Weights of a small mixture-of-experts language model, trained from scratch on English Wikipedia.
Size: 11 layers, vocabulary 8192, 75.3M parameters.
Below are experts of layer 2 (counted from 0) of a mixture-of-experts language model. Rows are named router (the router's row for the expert), gate (a neuron's input weights, with its number), up (a neuron's input weights, with its number) and show model dimensions 0-191. Each number is 200 + 30 x the weight over its row's rms, rounded and kept within 0 to 999.
After each expert's rows: a language model's description of what the expert responds to. This comes from a sample of Wikipedia text that the model never trained on.

# expert 35
router,221,166,208,187,200,171,185,220,160,207,242,247,204,200,222,236,195,198,215,188,202,240,204,209,222,220,216,192,143,181,180,181,143,174,241,127,237,184,159,178,252,161,253,202,217,233,250,132,145,227,239,183,209,222,218,187,199,200,184,189,140,176,205,198,206,167,178,266,179,200,184,163,206,189,171,253,217,194,180,185,241,210,175,224,173,280,208,191,212,182,228,236,205,210,163,200,153,162,149,138,174,194,106,206,196,222,197,216,213,191,206,215,173,218,240,138,247,232,173,190,223,216,222,187,214,223,180,141,176,207,129,200,242,232,126,211,199,244,200,203,200,242,180,199,265,186,177,186,149,233,191,181,221,192,197,205,127,226,197,223,208,223,167,202,211,223,221,193,200,234,189,178,183,206,197,179,215,200,199,184,182,176,220,175,209,201,198,247,172,153,195,229
gate0,171,220,165,166,191,239,169,196,245,169,204,163,179,195,183,182,205,224,213,206,171,207,158,204,221,195,233,195,206,234,201,152,186,218,163,179,207,200,223,218,221,170,190,193,175,255,253,167,191,195,190,215,207,263,174,162,228,220,219,174,153,223,175,265,227,204,150,200,167,223,175,216,228,162,204,215,172,238,205,229,134,220,220,209,154,217,166,156,273,183,210,191,242,148,189,235,214,167,207,172,242,238,163,228,205,212,228,205,218,165,243,180,151,207,233,163,188,246,166,197,240,167,247,172,169,257,216,227,172,192,212,221,197,179,173,222,256,219,233,146,153,226,236,217,201,179,158,145,163,154,205,222,202,193,175,189,198,240,147,152,214,200,235,238,210,225,159,210,247,204,149,163,192,243,240,167,174,225,266,208,205,206,183,167,213,206,243,220,216,173,191,195
up0,216,181,187,164,177,225,209,195,248,185,201,192,185,184,198,197,160,221,220,210,182,217,149,192,209,218,238,187,184,227,237,154,166,258,161,195,216,222,248,209,236,202,176,206,174,243,224,176,188,201,175,173,219,268,182,144,226,233,196,167,133,231,167,252,251,207,175,197,193,265,158,233,247,155,153,228,203,237,217,228,147,216,203,194,164,243,183,159,235,151,242,211,229,194,200,200,227,165,189,176,214,231,141,238,187,210,198,226,236,170,227,209,160,188,256,198,205,236,160,200,245,160,239,179,173,234,228,235,183,205,212,234,159,200,185,181,248,209,221,178,164,232,205,199,168,190,182,182,138,180,198,189,191,217,169,217,214,244,173,169,233,212,234,238,225,209,168,210,180,230,136,191,185,258,258,197,205,200,279,182,219,199,224,197,207,206,253,214,230,178,180,168
It responds to: Word-start pieces, table pipes. Opening fragments of longer words (sq-uandered, t-actical, alter-nate), table pipes, closing parentheses, and "and".

# expert 44
router,204,220,223,190,193,162,199,212,173,188,192,213,191,204,134,207,247,202,218,182,242,221,161,189,146,158,205,209,167,198,188,231,180,157,159,201,220,191,221,203,206,149,183,219,226,185,231,205,224,212,249,157,204,260,215,232,214,224,147,227,222,191,222,225,150,197,208,200,198,171,173,204,151,188,240,184,235,187,197,180,178,212,232,173,210,115,179,221,251,203,186,236,166,231,246,197,159,246,205,235,203,147,198,172,227,212,189,220,212,210,216,191,204,222,242,185,150,213,167,237,199,203,289,217,158,228,201,141,231,170,214,143,198,140,149,152,153,165,216,210,224,154,155,162,229,219,206,190,213,215,203,239,198,149,184,206,256,173,162,179,211,230,235,178,195,212,254,185,197,159,246,189,156,216,227,169,159,199,230,213,131,181,162,231,222,219,193,164,217,174,222,198
gate1,241,191,218,195,153,186,223,206,234,226,190,211,182,163,162,167,235,161,180,195,202,230,151,252,199,230,217,155,175,181,190,255,181,145,120,213,165,241,176,165,178,224,162,207,218,234,209,227,260,184,191,178,173,192,201,214,165,234,199,225,201,174,165,215,217,233,250,155,253,176,173,217,222,235,190,217,188,232,170,172,196,190,223,179,161,204,207,235,214,179,197,227,152,242,232,221,174,218,184,216,155,204,209,160,246,217,189,175,181,209,243,200,224,139,183,213,269,196,182,241,155,200,189,244,164,227,183,146,231,158,179,202,186,187,221,141,146,239,268,218,196,218,197,169,198,152,255,205,209,129,230,192,218,183,175,191,187,237,165,162,181,204,169,192,260,209,256,164,200,207,164,220,205,196,239,156,224,213,179,228,211,211,149,219,207,232,207,199,231,194,196,205
up1,199,197,196,207,242,212,141,185,164,170,202,170,228,237,259,225,195,233,186,202,186,153,258,165,198,163,171,258,224,212,188,141,201,217,274,201,233,189,210,274,194,200,209,161,168,178,165,166,138,198,179,209,214,183,160,149,238,172,214,224,202,235,226,205,184,186,166,233,159,218,237,151,208,132,217,203,200,156,234,228,219,195,194,217,237,215,221,153,190,220,182,156,227,151,171,146,224,189,208,194,230,205,202,235,175,202,211,223,203,205,189,220,189,250,199,208,188,182,221,109,219,206,143,190,226,148,215,206,175,210,194,199,219,221,213,257,228,176,145,192,193,179,201,255,208,244,143,204,215,255,177,207,184,242,222,181,214,169,230,207,221,196,224,208,127,219,157,201,204,189,222,161,203,204,157,253,179,195,217,169,198,218,224,156,201,174,190,221,185,245,193,169
It responds to: Event and action nouns. Nouns and past verbs after the, a or was, followed by to or of: due, attempt, death, loss, returned, elected.

# expert 38
router,155,211,186,174,185,234,266,196,204,184,164,205,222,202,222,176,164,195,213,255,241,224,211,168,173,294,207,186,216,129,163,229,149,186,270,204,183,203,171,221,216,217,141,265,220,227,244,163,196,161,216,239,181,180,232,200,188,204,199,232,212,186,169,229,242,177,250,213,304,188,183,198,205,170,185,178,195,188,185,166,247,201,202,183,230,244,227,231,222,215,226,188,236,189,189,219,227,196,224,184,239,182,136,203,213,165,182,202,222,162,198,210,226,191,180,239,179,181,200,168,156,214,205,254,165,219,196,210,195,185,249,208,206,227,220,184,191,204,224,170,189,223,184,199,170,197,187,217,177,158,198,242,183,197,203,164,147,161,237,184,206,196,190,171,236,186,200,212,151,183,231,261,164,166,251,251,169,185,209,214,200,176,181,152,137,239,209,165,246,182,233,178
gate0,177,174,224,187,199,214,219,175,230,185,202,167,209,135,215,154,216,215,146,206,248,175,220,241,174,224,148,238,124,190,178,209,208,183,240,210,166,159,232,227,201,241,142,201,188,221,240,211,210,119,189,155,225,184,210,207,220,230,183,214,206,191,258,180,205,159,180,223,224,219,200,217,208,237,227,223,201,229,229,226,220,193,249,203,246,230,214,183,215,216,195,246,213,230,180,243,174,208,224,204,207,219,217,205,235,171,159,229,200,189,160,207,165,190,199,188,243,179,185,154,204,161,214,203,192,200,210,190,218,180,207,193,189,206,146,213,226,199,251,150,203,240,259,223,160,193,218,239,215,190,172,226,194,212,188,210,238,213,224,215,246,234,224,140,209,138,204,249,240,173,228,155,180,179,198,242,267,213,192,228,157,212,192,159,266,267,153,208,213,242,170,271
up0,192,188,161,230,168,182,184,155,168,165,215,245,162,219,165,222,200,189,197,233,188,224,190,203,215,163,243,171,252,207,196,220,197,189,181,183,205,134,198,177,198,162,242,196,213,184,165,205,241,181,198,255,257,217,208,171,132,245,180,190,182,211,169,238,217,271,228,224,207,154,248,177,126,196,180,189,263,196,208,232,186,198,174,242,197,168,161,220,202,218,202,224,206,181,208,190,170,195,157,254,193,181,173,206,197,189,219,216,251,236,288,231,200,248,193,164,117,170,225,219,176,245,239,165,184,236,181,194,216,213,175,211,235,221,174,224,167,203,175,222,202,137,207,214,216,215,192,160,211,214,174,193,183,186,197,217,166,211,186,181,183,190,238,280,215,261,225,170,167,250,201,259,181,198,196,212,172,236,245,204,211,172,174,194,161,190,189,210,212,189,211,139
It responds to: Sentence and line starts. Tokens opening a new sentence or list line: This, She, line breaks, list dashes, and field labels like Awards in infoboxes.

# expert 10
router,182,187,190,166,145,227,185,171,212,260,172,230,192,178,198,196,244,293,198,235,194,170,176,262,176,189,182,194,175,226,199,250,192,210,214,266,149,145,234,195,203,219,245,206,188,198,197,189,199,161,194,191,151,216,210,263,190,224,174,201,160,227,200,242,169,177,209,178,190,177,221,157,171,181,166,180,237,199,204,150,141,279,202,211,206,234,198,178,189,178,140,196,215,202,251,233,198,186,202,164,193,187,162,182,157,175,197,215,205,152,223,208,181,231,215,181,165,175,137,198,190,260,259,203,225,228,167,147,184,164,182,200,187,177,160,200,230,210,193,227,173,154,249,143,238,219,196,258,149,231,199,227,199,154,165,195,220,234,215,251,168,224,183,240,190,229,200,226,205,172,186,169,224,181,214,211,233,190,228,178,208,184,158,199,198,194,204,262,193,179,185,184
gate1,219,144,203,198,158,210,172,201,200,203,181,225,172,160,275,260,226,220,240,222,197,182,228,213,198,166,148,246,176,201,195,238,161,196,187,230,196,154,214,242,182,220,258,176,234,158,176,245,135,218,211,207,195,192,198,198,212,207,187,145,172,192,194,221,181,224,163,192,130,220,236,154,230,239,188,139,220,211,142,162,203,215,202,165,186,275,198,182,242,243,175,231,152,198,189,229,213,230,142,224,192,193,226,205,224,178,266,212,211,239,214,242,225,242,211,225,142,183,153,141,221,129,171,215,241,196,145,189,193,239,200,217,204,250,193,204,211,250,175,191,219,171,206,190,225,196,200,218,216,199,227,239,194,165,155,216,200,214,182,189,237,220,222,229,183,191,153,176,261,212,194,226,202,190,160,205,220,172,192,228,221,235,168,200,219,169,201,191,199,154,203,183
up1,181,144,206,189,163,168,207,193,202,215,203,221,155,172,229,222,211,212,228,205,163,187,225,214,180,175,145,267,169,230,209,242,136,167,168,219,211,187,220,222,184,206,247,166,205,141,152,248,145,201,214,190,192,191,153,182,211,237,173,157,198,188,217,230,161,229,187,168,131,192,260,191,245,229,208,208,223,214,144,184,200,200,199,183,206,228,197,156,223,281,171,221,164,180,191,224,205,210,163,197,159,194,188,210,239,173,250,231,243,217,206,252,238,192,221,188,130,184,164,149,244,133,194,237,242,190,158,180,212,197,203,236,201,231,192,188,184,251,150,175,194,193,242,167,220,175,210,196,207,208,235,254,197,167,169,202,158,199,162,194,212,181,256,232,214,203,145,196,246,219,174,228,200,174,153,183,229,164,173,172,224,225,181,231,199,205,206,222,181,172,196,203
It responds to: Table cells, past participles. Pipes, commas and decimal points in numeric tables and election results, plus past-tense verbs like Honored, promoted, transferred, continued.

# expert 13
router,168,278,225,175,178,174,223,187,204,220,229,207,153,197,195,155,154,118,222,231,180,226,176,198,170,185,219,217,205,209,188,138,183,204,207,246,214,226,251,231,214,209,186,260,203,195,212,167,235,222,182,223,211,194,182,200,202,193,186,161,231,231,179,216,176,214,209,216,217,206,273,196,240,203,152,196,218,192,217,224,231,181,228,157,164,241,211,186,137,195,226,200,207,213,235,215,206,147,151,249,161,182,260,210,170,183,228,208,212,203,205,206,165,172,185,216,240,193,154,233,245,220,171,219,193,238,199,185,162,184,203,207,160,200,223,258,229,214,208,213,199,222,217,269,173,218,214,199,213,186,205,136,219,158,246,181,173,230,230,160,215,217,192,256,208,210,274,156,198,174,171,234,190,172,276,209,203,185,191,223,219,143,166,159,255,199,203,166,236,218,212,257
gate0,210,198,194,203,251,212,218,203,237,197,135,240,235,212,253,236,200,167,229,185,204,221,238,224,222,239,217,207,201,210,227,200,211,221,222,241,236,167,232,246,228,221,163,146,249,171,199,249,200,229,200,119,254,213,180,192,223,210,205,215,222,208,174,187,236,236,128,164,210,172,210,201,207,177,182,239,207,185,208,164,233,261,229,210,212,211,197,176,153,142,173,194,214,221,124,174,189,180,157,203,212,187,135,152,187,227,182,281,237,152,195,198,175,224,223,208,224,184,214,152,200,233,227,223,160,254,251,208,216,191,211,217,191,229,203,234,211,233,150,215,179,209,185,200,210,206,190,198,204,191,213,179,164,179,238,201,194,182,189,131,233,194,209,218,158,205,234,170,174,177,203,210,188,192,159,216,215,127,202,244,218,200,155,171,200,242,228,175,238,164,134,182
up0,188,193,161,188,171,217,227,163,238,149,174,223,195,235,239,242,191,174,207,214,176,235,227,186,181,184,232,160,244,204,218,225,180,182,232,199,243,156,233,222,224,219,178,192,225,191,201,186,207,174,242,178,268,198,208,183,196,215,228,169,237,238,195,156,184,217,143,178,185,179,190,233,186,189,190,237,145,197,202,165,244,246,245,215,168,194,220,166,115,196,206,195,232,173,153,161,193,178,194,190,175,162,142,151,194,164,195,247,248,216,151,205,147,214,244,148,220,156,183,201,168,248,238,242,171,266,239,211,202,229,191,231,171,226,190,205,212,209,162,258,192,189,166,217,210,201,180,235,237,151,193,214,225,195,219,217,146,237,181,156,208,220,212,190,161,180,189,178,165,222,211,234,184,174,196,226,192,117,211,216,191,207,187,176,189,276,254,200,200,170,191,198
It responds to: Name-internal pieces. Word pieces inside personal and place names, especially the letter n, as in McGowan, Tiananmen, François, Saint-Quirin, Satoransky.

# expert 33
router,199,210,191,183,180,196,220,248,174,261,174,171,183,238,219,202,241,260,179,163,257,286,214,166,221,217,147,194,193,191,187,211,163,284,175,194,192,150,149,252,217,250,226,176,175,192,143,199,181,225,193,216,182,173,195,196,240,185,205,209,156,223,191,221,194,219,189,248,196,223,198,210,221,218,236,224,209,172,178,170,243,220,216,174,217,202,200,165,228,180,211,224,227,198,168,202,238,240,261,150,183,237,188,204,177,245,205,209,176,193,194,259,190,192,174,207,230,182,212,236,153,214,190,212,248,221,183,206,162,217,201,227,236,198,156,165,201,202,219,153,230,194,176,203,244,183,170,219,219,191,193,174,202,187,230,173,284,233,235,218,234,155,160,148,201,193,152,203,222,122,201,149,225,173,168,225,245,178,196,187,215,162,257,193,201,190,174,183,166,178,249,215
gate1,206,171,217,185,168,265,193,208,190,181,226,235,134,159,150,177,198,204,141,235,256,191,187,195,185,254,175,144,221,207,194,216,195,222,174,160,196,213,219,237,197,239,143,175,169,186,192,166,191,238,181,230,217,201,272,241,217,263,225,171,172,214,166,172,186,234,199,230,227,240,195,217,214,198,194,205,201,170,204,180,183,191,162,191,157,179,239,181,222,208,177,159,205,220,213,177,235,178,243,197,148,213,231,176,162,188,179,188,212,254,210,190,179,209,228,216,200,211,165,222,243,176,214,230,165,237,165,194,255,166,233,168,179,127,205,155,230,192,198,177,178,191,207,165,188,125,217,211,193,174,176,192,196,232,220,189,204,204,151,192,238,150,178,151,161,206,226,160,180,160,201,175,156,174,174,198,251,195,175,170,175,178,234,213,198,304,219,172,163,192,233,221
up1,170,222,217,204,214,210,197,193,232,168,176,225,203,204,250,181,213,165,187,214,206,217,242,151,224,193,178,185,186,205,232,187,251,231,218,206,208,199,234,194,224,210,172,227,223,195,242,187,196,235,194,159,141,176,202,208,161,214,117,230,183,209,233,237,159,241,184,160,217,239,200,156,178,198,195,203,163,219,229,206,214,281,277,193,232,208,194,220,255,209,195,212,142,207,180,212,188,226,177,188,204,214,167,218,201,186,211,198,244,145,180,184,218,168,171,190,214,188,165,180,157,189,230,191,195,123,236,203,146,211,175,235,254,225,149,217,212,258,201,213,268,181,154,295,212,238,214,223,217,190,230,211,145,162,228,222,198,182,211,216,164,223,244,193,185,189,180,239,227,223,175,174,200,232,231,203,190,162,236,273,183,237,183,152,178,179,151,194,237,214,192,195
It responds to: Capitalized sentence openers. "The" starting sentences or cells, nationality and attribute words like American, local, popular, original, whole, and "Nominated" in award tables.

# expert 40
router,181,169,262,228,219,212,205,209,186,236,194,215,205,214,253,153,189,251,204,214,188,164,159,210,170,255,209,221,200,172,200,222,169,236,168,198,238,191,201,175,198,232,187,213,151,178,226,150,200,211,183,180,207,208,203,208,170,198,200,169,199,214,172,281,199,178,192,158,233,242,161,168,171,181,171,172,200,224,232,195,145,223,231,137,178,141,216,145,222,167,179,156,185,185,176,181,202,189,123,216,192,198,198,235,206,179,242,216,227,229,280,166,136,170,183,178,215,198,230,181,190,231,169,192,162,211,205,240,216,204,178,230,211,139,226,200,185,205,219,232,220,145,203,166,231,241,189,224,155,178,209,178,258,227,231,237,192,168,196,180,249,260,196,200,205,245,199,214,217,205,238,154,274,193,249,194,188,201,260,202,232,200,186,180,198,167,202,212,202,173,161,141
gate1,183,230,204,194,194,198,197,232,195,148,202,155,254,178,206,197,218,256,232,182,186,184,220,201,155,222,201,181,215,173,220,220,213,244,221,165,246,170,209,175,238,197,198,205,162,161,222,148,213,220,231,178,211,228,197,183,179,159,232,164,227,228,164,212,240,121,160,236,183,222,170,215,189,169,180,205,184,237,173,187,231,191,164,245,202,191,248,239,190,179,209,209,200,217,173,143,154,171,156,250,236,179,233,243,240,221,233,204,241,232,182,175,211,184,197,187,221,166,163,200,134,230,153,227,188,222,232,218,180,246,253,199,221,223,187,139,207,209,162,228,182,235,162,227,182,150,237,193,179,147,249,174,259,229,203,215,186,214,213,198,211,228,226,181,252,182,166,167,166,217,153,157,219,167,182,197,197,196,194,191,239,170,163,269,207,121,228,181,186,201,196,166
up1,175,212,175,186,178,189,217,183,186,205,213,192,202,203,178,216,184,224,214,164,162,152,206,203,179,201,252,189,174,216,198,275,187,182,233,136,247,170,161,222,173,235,181,217,210,213,189,137,175,215,190,149,242,204,180,179,187,146,203,234,213,177,190,176,201,147,234,204,158,245,184,166,180,237,151,187,203,259,192,196,198,191,180,202,249,195,242,204,162,216,183,203,251,191,183,151,161,214,211,176,128,140,246,218,211,177,194,186,235,231,164,179,244,262,243,183,191,166,210,216,154,211,145,208,239,166,238,215,205,213,199,137,215,189,173,171,201,170,194,213,180,241,232,258,206,138,202,182,218,172,211,211,259,229,165,173,160,219,177,197,181,196,210,185,193,158,186,169,164,279,225,227,176,158,182,163,133,217,200,164,238,192,190,203,217,212,221,190,189,154,211,168
It responds to: Digits in numeric data. Single digits and decimal points inside numbers in tables and measurements, plus mid-word pieces like della's la and lawsuit's uit.

# expert 31
router,183,211,265,229,223,155,190,178,208,188,186,229,269,158,172,214,216,212,212,180,189,194,205,188,196,209,224,199,156,154,222,222,256,187,144,197,200,195,184,213,238,165,167,164,249,251,201,248,142,191,210,259,215,225,206,169,233,192,183,188,210,213,239,182,167,173,213,219,220,187,193,236,247,191,199,250,168,205,159,186,159,259,188,177,190,207,168,197,237,229,209,197,216,194,152,205,218,190,219,184,237,183,123,219,176,151,202,169,181,225,198,207,213,194,182,167,145,215,239,228,180,160,250,212,166,200,214,172,180,229,229,183,160,191,194,235,201,186,181,157,249,239,162,192,197,197,177,245,186,208,178,236,262,154,195,194,186,172,221,188,191,189,196,179,203,164,257,176,164,272,239,264,146,211,197,223,213,203,227,232,134,185,196,194,223,261,250,203,239,201,151,219
gate0,195,186,177,140,202,240,185,236,206,184,225,198,199,211,195,216,254,180,137,174,200,218,239,178,223,211,215,175,199,185,143,232,220,160,199,199,194,199,203,206,192,180,256,152,186,215,209,261,216,193,179,210,218,186,178,174,200,215,135,236,246,172,171,157,233,235,158,220,161,229,196,225,187,211,176,199,213,140,218,205,203,217,197,201,215,184,203,212,183,192,216,220,178,165,235,173,211,208,186,219,222,252,191,218,196,242,194,190,225,174,258,172,238,216,198,227,250,194,251,237,180,253,155,177,214,176,194,180,188,168,211,206,199,183,192,185,193,174,186,179,184,236,272,274,228,163,193,179,146,224,185,118,195,220,221,248,184,178,212,212,219,266,200,235,215,157,163,228,240,132,161,186,292,233,211,187,209,134,191,236,221,258,204,193,230,216,210,207,232,227,160,239
up0,191,169,218,152,206,224,205,191,207,158,234,185,160,217,245,209,258,202,191,192,111,237,219,194,228,231,180,205,235,186,226,215,177,204,224,251,199,179,240,242,218,146,186,248,237,169,281,233,231,217,182,204,182,233,152,213,168,205,199,184,239,182,192,206,200,211,148,169,175,220,141,210,236,201,199,198,165,195,195,195,208,215,243,187,176,206,218,212,197,220,236,191,170,180,231,172,201,226,195,212,207,234,191,191,192,245,179,128,210,205,227,205,209,198,198,218,177,206,206,243,176,231,229,203,206,159,206,174,175,167,227,221,201,233,196,229,209,187,186,202,154,250,194,176,215,140,255,250,175,167,130,211,182,102,217,252,221,153,229,180,206,194,164,242,178,139,204,154,183,144,204,201,248,253,177,175,220,137,189,206,181,180,192,170,218,195,218,165,197,152,202,228
It responds to: Line breaks and ex-. Line breaks and heading starts such as See also, plus the prefix ex- (exactly, exaggerations, exile) and words like following, Under, Title.

# expert 24
router,239,184,178,200,191,198,236,199,258,248,225,224,189,194,205,196,141,137,229,233,134,227,168,234,215,181,215,215,194,247,149,168,165,207,222,175,285,188,146,184,129,165,219,230,214,238,214,175,256,239,213,172,206,198,191,212,211,195,259,176,213,226,215,186,172,193,212,173,181,208,174,145,182,177,192,161,189,193,146,254,218,195,176,202,209,199,130,206,228,199,195,202,177,216,172,218,246,157,241,171,171,175,179,174,168,163,190,178,235,265,249,238,210,202,196,211,198,146,210,235,197,154,210,198,247,194,202,195,214,217,206,177,175,209,251,227,165,242,258,194,179,178,181,178,159,201,202,243,216,197,205,203,210,214,218,209,237,197,228,222,179,161,178,162,220,185,217,218,199,182,134,215,215,233,247,177,170,196,187,153,233,212,210,209,203,195,211,233,214,112,169,236
gate1,196,166,187,198,207,224,225,252,204,173,212,214,164,241,182,168,199,164,184,243,176,191,126,187,186,169,162,248,199,222,205,186,255,256,175,209,241,199,214,234,204,178,205,183,261,219,238,220,218,204,238,266,152,205,186,229,197,241,236,190,167,187,206,204,200,192,243,179,187,228,171,164,207,242,226,154,153,201,171,218,220,148,182,205,191,185,175,185,211,184,219,149,177,171,142,216,157,258,196,220,181,185,226,203,194,197,198,131,191,176,204,219,219,176,189,213,233,199,182,219,192,184,210,214,183,216,200,203,215,155,164,167,214,231,208,227,191,196,201,184,123,246,226,219,168,228,210,198,225,181,246,277,209,154,206,226,163,238,174,225,179,210,204,185,188,211,208,135,135,231,148,173,226,183,237,134,209,172,181,201,228,144,151,233,157,214,189,266,170,165,169,190
up1,171,198,155,202,144,224,174,172,190,222,221,162,215,253,226,199,191,211,198,165,205,238,186,225,196,192,181,188,222,184,214,256,247,185,171,134,162,226,269,196,188,239,233,177,176,187,212,178,220,204,158,160,215,154,207,153,196,221,182,229,198,194,224,173,245,230,182,231,158,195,208,170,168,241,183,238,240,221,204,194,242,181,158,212,228,186,201,234,201,246,193,240,226,246,248,202,207,195,209,158,189,191,227,232,240,151,199,198,214,196,201,126,159,228,164,214,160,171,232,203,166,184,178,190,217,231,197,232,178,248,228,148,141,196,132,169,158,201,235,267,177,207,171,174,255,136,182,179,200,191,182,178,154,238,221,194,249,161,195,194,210,204,178,179,216,208,199,245,200,220,209,261,179,242,179,216,110,210,192,195,186,245,211,199,214,181,195,226,227,183,179,185
It responds to: Commas after names. Commas after names or clauses before and, which or who, plus the piece tr starting truth, trumpet, trucks.

# expert 12
router,148,222,229,212,239,192,205,194,168,231,160,172,219,279,180,181,210,189,222,197,187,150,184,235,230,143,208,233,174,176,260,220,173,227,197,195,174,219,154,195,154,215,214,200,185,234,197,203,195,192,236,177,219,187,213,237,237,213,179,192,207,216,201,235,191,215,195,202,225,175,219,189,240,172,186,217,210,221,203,208,136,205,188,204,138,155,203,150,181,208,174,212,241,204,241,213,231,221,192,281,143,177,207,169,228,227,180,220,207,158,242,195,151,223,149,207,190,151,208,223,211,236,235,190,229,199,235,244,223,219,172,230,234,164,211,181,199,239,178,213,226,176,172,174,230,272,128,206,241,168,245,217,244,182,204,174,182,140,188,209,301,169,257,217,162,234,210,209,175,210,229,183,164,172,226,144,225,207,208,245,190,198,188,235,188,229,174,195,174,191,222,192
gate1,202,165,181,179,264,179,219,254,173,247,220,210,144,230,206,198,170,161,178,146,242,215,196,183,157,164,166,225,161,207,232,178,157,193,245,191,173,180,195,175,201,234,259,157,261,224,200,193,176,247,155,203,199,163,187,228,219,180,138,281,216,202,226,174,173,212,163,179,189,177,178,174,206,229,176,183,216,213,227,246,233,149,195,219,235,214,193,222,222,196,127,188,202,221,220,240,193,215,174,200,183,240,160,205,178,217,172,229,208,189,192,216,184,182,176,216,186,182,241,263,185,249,196,182,162,174,209,185,208,154,201,243,194,225,178,194,177,239,197,204,219,240,187,210,208,191,183,156,252,181,217,170,157,184,236,151,166,211,167,258,212,162,214,155,232,196,138,242,194,140,198,206,211,159,170,194,234,192,221,206,165,242,255,198,209,238,185,245,165,216,218,227
up1,192,214,187,195,184,212,179,151,232,160,199,191,220,184,193,228,227,217,223,223,148,143,221,232,245,194,227,177,235,197,181,206,261,204,178,211,229,242,203,199,217,162,176,194,212,212,223,212,242,192,206,217,211,231,201,147,171,206,244,128,224,189,206,200,242,165,239,226,210,213,205,259,172,138,222,212,205,198,183,177,165,220,184,197,171,207,204,152,170,203,275,202,193,160,164,144,188,175,222,200,221,168,227,199,194,167,234,191,198,232,209,196,255,213,245,228,209,226,152,111,232,166,221,224,192,244,170,212,206,225,183,172,153,195,205,206,209,175,258,191,163,183,217,211,179,229,226,268,141,192,181,217,237,195,192,241,231,194,234,177,201,250,219,231,160,211,248,121,231,250,211,204,228,206,228,178,141,193,166,191,197,179,140,241,207,189,200,201,260,210,167,174
It responds to: Digits in numbers. Final digits and 000 groups of large numbers in tables of votes, populations and sales, such as 7,235, 500,000, 1,693.

# expert 5
router,165,197,161,234,179,245,221,176,221,204,197,244,235,175,199,287,190,212,192,255,190,228,243,169,232,158,185,221,236,227,161,194,202,192,179,188,192,208,221,220,191,213,170,187,211,183,193,225,211,211,199,220,230,227,224,215,204,271,187,227,244,196,162,190,209,167,255,235,234,251,216,223,187,228,190,174,238,206,224,215,205,188,221,244,177,164,223,216,160,194,224,209,218,195,184,195,244,171,184,187,188,194,209,178,228,208,205,243,266,148,169,187,181,222,143,188,214,152,218,180,178,246,171,181,170,211,197,235,173,186,223,211,252,164,238,129,250,128,200,240,225,193,183,173,247,179,240,221,194,209,282,175,186,183,202,200,185,199,145,175,194,164,194,239,117,272,206,208,188,203,171,225,165,233,173,236,244,179,177,205,202,175,194,209,206,208,178,161,263,246,185,203
gate0,202,209,181,198,192,171,201,162,175,161,232,188,174,219,139,190,189,173,160,234,189,188,120,218,225,178,201,192,210,222,201,194,198,212,274,194,243,221,159,157,187,203,184,216,217,265,218,208,245,198,204,218,191,216,243,178,188,199,205,225,228,194,154,266,181,164,227,219,205,169,181,152,146,187,202,204,132,217,216,191,143,231,221,214,158,225,218,194,212,221,232,208,261,142,216,190,178,217,224,151,190,185,201,219,210,212,149,167,207,250,146,188,208,174,189,192,202,169,237,232,213,167,205,190,230,232,192,194,257,170,169,170,221,190,223,238,216,241,185,181,209,170,209,259,151,228,213,195,244,221,149,234,214,192,212,277,217,215,136,246,216,192,176,148,210,160,211,157,202,234,189,208,247,157,176,178,177,218,173,233,238,192,221,233,162,186,142,213,152,218,179,186
up0,162,208,221,221,193,183,243,166,185,209,190,156,234,216,144,214,168,164,160,222,150,171,170,194,216,149,206,210,192,246,168,192,200,221,209,226,248,229,199,213,166,228,154,265,267,223,220,198,246,216,140,187,186,209,202,188,224,223,209,228,248,214,198,223,97,168,204,211,205,205,184,139,176,204,162,186,151,180,187,252,186,223,212,234,148,174,198,189,147,189,204,233,276,129,142,223,188,197,212,202,209,184,200,219,244,211,168,153,221,227,149,195,215,198,186,222,160,180,239,223,158,142,138,159,196,195,190,232,218,165,218,176,205,183,204,259,213,191,215,248,217,192,184,236,191,218,224,192,246,195,168,245,187,189,222,227,211,220,171,237,214,185,193,190,231,200,230,198,195,229,200,241,232,152,181,185,202,226,170,206,212,171,213,197,161,247,184,186,171,213,178,160
It responds to: Commas, the, possessive s. Commas after dates and clauses, "the" after prepositions, possessive s, plus word-pieces like Barb-adi-an and fle-e/fle-d.

# expert 41
router,205,142,173,158,228,215,250,180,211,203,225,211,156,214,187,144,213,229,228,216,194,173,217,173,149,220,171,185,224,185,201,205,205,182,196,231,180,167,195,173,154,242,173,134,190,209,207,230,196,166,219,198,155,190,217,219,184,245,171,232,222,235,206,259,239,160,197,215,168,166,197,160,175,223,158,231,229,166,225,231,158,188,190,206,156,175,232,238,269,175,215,165,204,200,184,240,140,198,203,202,190,230,191,153,238,219,158,173,222,200,175,232,222,149,234,200,251,231,227,258,224,195,213,183,213,178,193,207,169,227,244,210,258,201,226,178,205,191,151,172,248,225,196,239,171,172,252,221,229,211,250,191,140,239,200,231,168,181,166,192,192,196,207,216,190,192,209,193,258,181,192,197,200,215,224,203,135,149,197,194,163,138,170,227,163,270,153,165,238,220,209,200
gate0,247,201,150,192,186,219,180,196,197,206,206,253,160,192,208,158,212,190,182,223,213,195,168,151,227,209,202,222,226,147,200,234,168,237,226,174,199,243,166,127,221,194,260,200,139,209,191,207,177,179,199,222,153,183,229,213,198,260,222,178,249,185,154,225,176,172,175,214,199,227,271,192,179,168,192,241,222,208,225,251,215,206,172,158,214,233,237,223,177,190,236,206,215,185,193,210,242,285,216,186,221,194,206,239,217,231,167,194,214,133,200,228,235,218,209,205,190,212,169,240,199,187,222,190,171,164,189,208,179,242,213,195,221,159,238,222,255,255,192,177,207,147,203,263,220,208,226,224,226,235,203,212,208,208,251,193,196,187,210,266,220,246,143,189,196,280,174,187,209,211,198,192,191,200,239,223,137,200,217,156,165,174,245,240,177,196,228,178,167,226,216,250
up0,227,202,196,184,175,167,217,192,245,238,187,243,184,203,201,176,200,146,221,189,237,241,174,155,158,228,236,207,211,187,193,201,146,180,256,127,248,256,175,208,200,177,241,234,162,212,193,241,166,232,178,213,173,216,226,204,239,231,227,233,215,171,108,228,177,176,156,188,189,209,208,164,158,132,192,181,195,237,213,195,205,198,155,211,286,236,204,187,199,192,206,194,190,240,168,171,188,228,192,208,244,222,224,203,235,205,209,187,216,177,233,233,232,204,178,182,227,227,211,261,213,221,203,205,219,158,229,238,170,187,191,173,188,170,249,215,218,218,138,222,198,233,215,185,182,238,227,216,212,164,216,262,183,229,212,226,233,163,219,209,169,200,207,174,254,186,204,223,160,259,228,176,204,170,221,113,155,200,198,167,236,206,232,207,131,171,208,203,200,170,194,200
It responds to: Single line breaks, abbre-. Single line breaks ending table rows and list items, plus word pieces like bre in abbreviation, spe in spell.